python train.py --router_score="softmax" --norm_place="pre" --positions="rope" --rope_base=10000.0 --rope_fraction=0.75 --tie_embeddings=true --init_std_down=0.0 --schedule="wsd" --batch_tokens=65536 --train_tokens=557000000
Below are experts of layer 2 (counted from 0) of a mixture-of-experts language model. Rows are named router (the router's row for the expert), gate (a neuron's input weights, with its number), up (a neuron's input weights, with its number), down (a neuron's output weights, with its number) and show model dimensions 128-159. Each number is 128 + 24 x the weight over its row's rms, rounded and kept within 0 to 255. Numbers have three digits each.
After each expert's rows: "comes after" lists some tokens at least twice as common just before its tokens as in all text; "raises" lists some tokens whose logits its average output raises strongly, later layers aside. This comes from a sample of Wikipedia text that the model never trained on. Tokens count by the router's weight.

# expert 31
router:139175107125123110145113118160101149097118119116146134105117118132047103185142135141125136129122
gate24:134127053163148135129117159124165122103101160144141138170088153101106126104143134199135140120117
up24:112119182083106122105129115136116133184141085123125132084166121140149103161115106080113097145153
down24:113142115157132137124078148094178116142137095142159157172133123157136100085110140131110132081126
gate25:102105149132109161094156173138169158120103101159113143150113123100110146125109083129107107114140
up25:115111124155113160122102157119113125109129112155118107135135116109127130160091072105128120118119
down25:114106080144125123152124143119148076155116139136177109094150106129176108123172153125085151119118
gate26:087157116150118119115146113155154108144099146115096117097164120125099118144138093096132129076115
up26:145084112137160133156128111132133128117140151160118111140130136137141170100121144141127111177129
down26:105126136116121131154126143118148124101129141152127123151111143112129140116112151160127128130111
gate27:115157131163138099163137098131164101120144115149127136124123132096095137122131100159123095067111
up27:117150088097144149089104142143147106099143124098115110139152134155166118146114140100144176187168
down27:132133116154118119131123132133151137161126162126194139147097124126115117120154112131125154130170
gate28:113119117157132127134131115130160128165119108182139137156147143116106155088138121133116151122126
up28:131120150094148138105137142109113115162128138104110062138142161111144109178120159126140108164141
down28:131088132131181098069156140128127183122142169119121117092157116137127134151117134107108133121166
comes after: "\n", "==", " also", " career", "History", " life"
raises: " \"", " P", " L", " D", " M", " S"

# expert 25
router:120167131135110141139102083134118060161121117130143093157155125115108134133133125180138104125082
gate0:130156099158123123127130127121133119158136129157143129126171091161124106128168130144103169135148
up0:103071165088098164136087154168130122124131080103101105116076117097165137122070105110153108130166
down0:124086155141081140154132121128098113123099164132121118126119123113169134099108101101146172101151
gate1:148105133128172122167123127133142148143092149139141176121140126110156142128149123136162155110117
up1:117143118151091126109160117125089079097089129086162144151140130150160141130104122123147097110104
down1:118132172135157105132131136110162143122160131175111102117146163217137088123121128113134117106089
gate2:099158168118147150105140090112181119173149138112152134175138095088102134145128129135124127119158
up2:120110115133132113161123181093044104131103136118112138094121133131165119097087124122116140085099
down2:137172118108135165094125102138130158136098118182148166179106100132135091107160103112113091078125
gate3:155169122150120113105153120130135135131170168162085120148134101134096132130106139106120151140148
up3:131113131101127131096112121123142107174111131117119122117123104102178116125129106132163105153120
down3:099145119085134157157117139110169161103112169114119118104141138139148117144136084111127119093132
gate4:137109129150150121105140093140113135114137134188165134125182130153116114109118089109107135166151
up4:115136146129091153123079172163129117114139152142105094139154120135124135119110142094101094133150
down4:115134141137181115128121121111144130116090066115121086084155150094132151106100113148092146126111
comes after: " |", "|", "–", " the", " in", ";"
raises: "–", ",", ".", "-", "th", " and"

# expert 30
router:146088116107118154136133099109094126122154118149120101145134133117149130117155133127126168135098
gate24:081157116164168135120149103138126117131152157102134092144151127173093128106118122156128097144115
up24:171110088122089081128109147130109110117100153156138171129131150114157112115134141125129127103161
down24:183098132111121126117120141156125160096079119162176141140170171161126092155117139154138080114146
gate25:096158100103138158163129146124126164124130142121131151154146137135137109060145116175100149149133
up25:120157141129143118128116120129124108143091113152125115101115113114137152176087129098164096129150
down25:082157149143148123139176126120151109157103149128148144110055173147109175118179125119151128105126
gate26:101096093121165139132101117132124177085092134151135156145118141124151122129142115172095124128138
up26:137139164127141136115093103110086188122091100180107157106142153111131116136126097132108077120124
down26:096158138133128140119161131111082091123128099107186130094146139128122120095132094141125124149132
gate27:087160128116119141164135150145102104133132101145156068116157131186149184116158116135092133139124
up27:148161109116132191117081115101122149127104088125157120140103108100098115164109133115177122133143
down27:149105134137134152128108114127095132151086138141141150149131129132135120141138144111190141130140
gate28:170105147128102149105105115154115175134139131112156126125132136153111127135146124125123153128110
up28:117083112139092074086123131123141154123109126122134162165129171145101139125100133139135117130129
down28:112124097139118145132128115129132117137136105116142121141123144095155135119149135133125148134133
comes after: " the", ",", " United", " (", ":", " in"
raises: " and", ",", "."

# expert 27
router:175144113167146154135151145156132065069144152134191135123154143148127112147133152154105120129093
gate0:135156089098170113070162124103176172107134151142111174154130126122135101139138154133125097120117
up0:135108124128096150166149135157094103129108133087136098138135150133143160090163150123161131148172
down0:128154080121108152112118161147131129126161156121106114165124147112108151133150151153139123144100
gate1:108099133104121112109154120112147095124104131097151136121139131121107150115138104135116135148145
up1:131170143109120101122161114137185139092099123140164128136106138153179165156171100125118150117129
down1:109114123125139107103142127106121147138167146156147179134105105085143112117110164149124140107091
gate2:105152138146137125120151123129084110114098110151106116145116125141131090143168057163153148116149
up2:110176106159161122086139182097135147175119114161164110152125122111125124145123142086136196160043
down2:157133132120173123096143137131088115155139094139191178142114169142146127153115132115133139123119
gate3:093111113097137129111131126139131163158112174132152134168115133127152065112130176068165116149140
up3:139140134162115133146099121103099095145130131126110087098155136123156106160138102109114113060141
down3:125151095099085110120130173138128125124126150123109127087127096093112189095147078110152147154141
gate4:176134095142120121118117093150122116115120147132117094179137113143124161122117146158149130088146
up4:168131129130164131105105168095085170093103139100134176157130086124112139133139111137165090133139
down4:156117146078110132126105062127162110141139133102129064112102135137130105114133125106128173123127
comes after: "\n", "-", "\n ", " non", " Al", " al"
raises: "year", " Binomial", "cont", " Spouse", "present", " Authority"

# expert 20
router:100125129096119118100099135131118143168117133164135108142125097119150141108118146130120129132151
gate0:146147130107076138105154127120144116120112144119142161130163097102096122088127121131081116194089
up0:158154108116157130107123139120170156126155165128134151123124116128102147104155111146112121160107
down0:116122181141093144079128094115130118131136133177149146110132130100119131136142113188162092121162
gate1:124124105113170127108129139156140154123154132136116170117163110121079096089112151165133112120176
up1:150120113123141071117132136136116130114158109116136132147151148139125164139111110159176192100141
down1:139080127142114123159097105142125110148111087106158118140119125120115100116110114084190143115117
gate2:136126120132167136078081127100110118177129106114101105100103146107178157128093116153124131112174
up2:140131124122129129145105116119112089104158130117099110145145141088122109169134108108165109117154
down2:131102155172154124147132090162170141126138137114134095135137181141133139118098109102131144123096
gate3:112111113149132151144140144071119126121095115104133154129132106149135113151125139154154129141153
up3:149121125125129116145076082129108101130110124095167158129175140126131136155134127103099101106173
down3:155116135099135118155125142115140100162160144140158106124142128085120152075124149131120166109068
gate4:117128157124104118122124125134128145164100133108131117118088087148122135055104137146130177145172
up4:144097170137139126091163158129137143117123146121130156106115139118161135117115178125114143124121
down4:132154106116138133101104098137163121139113107170108137112134129136126098163116103081118112104153
comes after: " |", " \"", " (", "|", " H", " P"
raises: "ect", "ul", "urg"

# expert 11
router:156138128135094104136173159176123128121137109104185145134095106071142155160125169144110114144110
gate0:091159110102124147136146127146122118150121161189114158178158135140129113187107105092117136120124
up0:135166130152129145109108107106147108096136149128143148130068099141138120122142140083079138136143
down0:133125158106128113115139116075139124139100158129144119122120133116130139133116135119095122125136
gate1:152123098112149066111120158125109132160090138129146128109140106146110092155107152112083179142107
up1:161094129100115091102159114154113119145150153148187102091118096151111123102148193117131154122122
down1:164111137116155090095097191100120146152147130105127125115134119135128140154138187151121167176122
gate2:120124096122121138152146154117140167086147103132144092126142114153140137136123135137160131116125
up2:151153128093132125139100098138125095139094141150143174142133159142113107114123159160114178153165
down2:171139172125131104158121161077123125121122164126110153164108147160124113156099130123119124125180
gate3:152096145113099082197113130124110149144099156096136067176158135123121144118127153170137146108106
up3:123145142132134142117126128166157142081104147128171121146146138142153134121163110099090153107138
down3:147130094145109140151107140182162134150112157127135137174122162115147120142126094119099180105136
gate4:138165125163112122124124127107148076103072155167130128135148116123134120122102149142137143186151
up4:114116126141097145132099145152120136149119104126140138092134174101141121176137142120104151082119
down4:129156126125134132114131106136146177109143161117137155157145153125184153084109161101125117113121
comes after: " the", " a", " of", " and", ":", " to"
raises: "a", "op", "ok", "i", "on", "o"

# expert 16
router:076136122109131162114119137083116077163112153127067148143131121137130109148127133070137137133154
gate24:140090109130153155174155168119105119122135127090133134112098120103132120105108104157173145104121
up24:118096137136117099158140148104108123121114085102161118110122136081092138137110141181164131109124
down24:116108139129145091101088119131150191129166125105141140165151128153111170145138141169111148145116
gate25:116102128111148091120110118135167138117105145143103137145137136140104121108098129127184120142141
up25:170122103128096130157118146132147136150097170154091117117125112144089144078122137122138107120133
down25:124075103175086127125086141116157129160160077152125141161158132109139091117141136158107105166148
gate26:125132103120152155173169142149147132133125115132094085085095114137149113144118103145141137120137
up26:103134152139129122118083102123119140129114129131138168162142116105115150081151138132096152149124
down26:094107102098125102086131141159122132166130120167109114132181097158142132138137130156082075135126
gate27:132073148108156149122100160100106091124126180138107094156121141148133140128151138127143159133129
up27:132056155089170142131090155094115106125136182140133105145118149148144119128156136117126141123117
down27:171184119117112112134153108158133149164164143158115098086136104142155155123111112103109112146136
gate28:132187169149122165140132137179171141175153150150149102112109115138110118148150115135159120130084
up28:125128136161124164141133092126162115129120119139122125163117104109144122146101111130133085175134
down28:131094137120077135163131130144105129122135072135116155126138112095164149164104158138115065135128
comes after: " ", " 0", ")", " 1", "%", " —"
raises: " Succeeded", "\"),", "):"

# expert 6
router:120114140122088150108101115110098128134128155147156137101129112157136160094129127066116165134095
gate24:121170106140126147131143157138127136119120084129113110122102107158067131131140146115111148095147
up24:133175088152140163123147152131100169144133092139127095122119125157120148121131148107133142091142
down24:138037107142151146128100119091152081061113149154156101115104119167138120148109128190139111097121
gate25:156117115128100106118106131123091132172141180123121112128120116146130134104105140161103148125134
up25:127122105115142134162109156123132131112097125157113135115145076105088064134134106129119135118132
down25:137111124158158111125127118121164118138177138101155133164143141126145158125145121164126162154133
gate26:104157130095157124153124103112148106121148149126109130129109119174152141116126146121148110110102
up26:117093084123131093199111138137105166150156085120153130132129102108115110147115147129137170145131
down26:100149082080120136145145127128109155119145164164111130101101120133172133104144127166113127165105
gate27:147103128116136160099129134091164134162149131076123126130145129122111155087127096122148119143119
up27:119095134100132090145099083115129084155118142177140085141131113146155142125094126172129179121159
down27:133109167140150140106105126125135103174111091083127151113135145091103133128127111147123114130101
gate28:132085109125131116114133163125152126146136125210140118119163131114151120088109099083096139171116
up28:105112091115092135117138119122100153131134135141125125140136139097127105122131158123070139122101
down28:117126127128133107126130155131145079135145169149133163087122098113108118093116127138102114180130
comes after: "\n", " |", ".", ")", "==", " ="
raises: "|", "-", "The", "General", "Scientific"

# expert 19
router:128142136156104118191112132148109111142151127152142095157126168098135092105108179151169126145088
gate0:105093060060143150131096132140127106161139126101185136136115124128127092125086150142132110117124
up0:135160145130122126176143124144142159123123160150134114132117106097164134149126137127086145135143
down0:163139096147132150086120110083141111119146102163121132137112113156155127129121131136148124079108
gate1:101115104143134139136130164116143111104124112115155088126157139120119161106123097184125137147104
up1:095138134128122135146146133131121147100161122153150113129114147147124150091103104171160130139077
down1:096145146087109110120131087146134099142092072126092121127125140126143125110149119145159152119157
gate2:085107134138154130142160141087135119129170124130144118148175121132150131130149115104104139155113
up2:161151123129101133122111092139163104140101109111143150110111169172099113103154137141134099096118
down2:134089132100103155114153125147173129137117183113108088149124133074124094083092143125153118136135
gate3:116076146111104108138179154116105128094125160100172103096122124130094121079134166107120122132109
up3:131134128141153127153143148127108159108101106151089110142104134168126080128150154148108105079096
down3:109122152149137093157138148142131181182166124108113146127140160118161094109166146124129108140111
gate4:116126106127076182144088119161136161150095136130135117121144137129139126120161107169116113135117
up4:124152099100137117115111142105129146149113118145132114143128101156125165151155129128105149130145
down4:140127138107137134096133115120152140140127118108144148122130145207136120140105172137147095104117
comes after: " |", "–", " (", ".", "|", ":"
raises: ".", ",", "–", "st", " and", "th"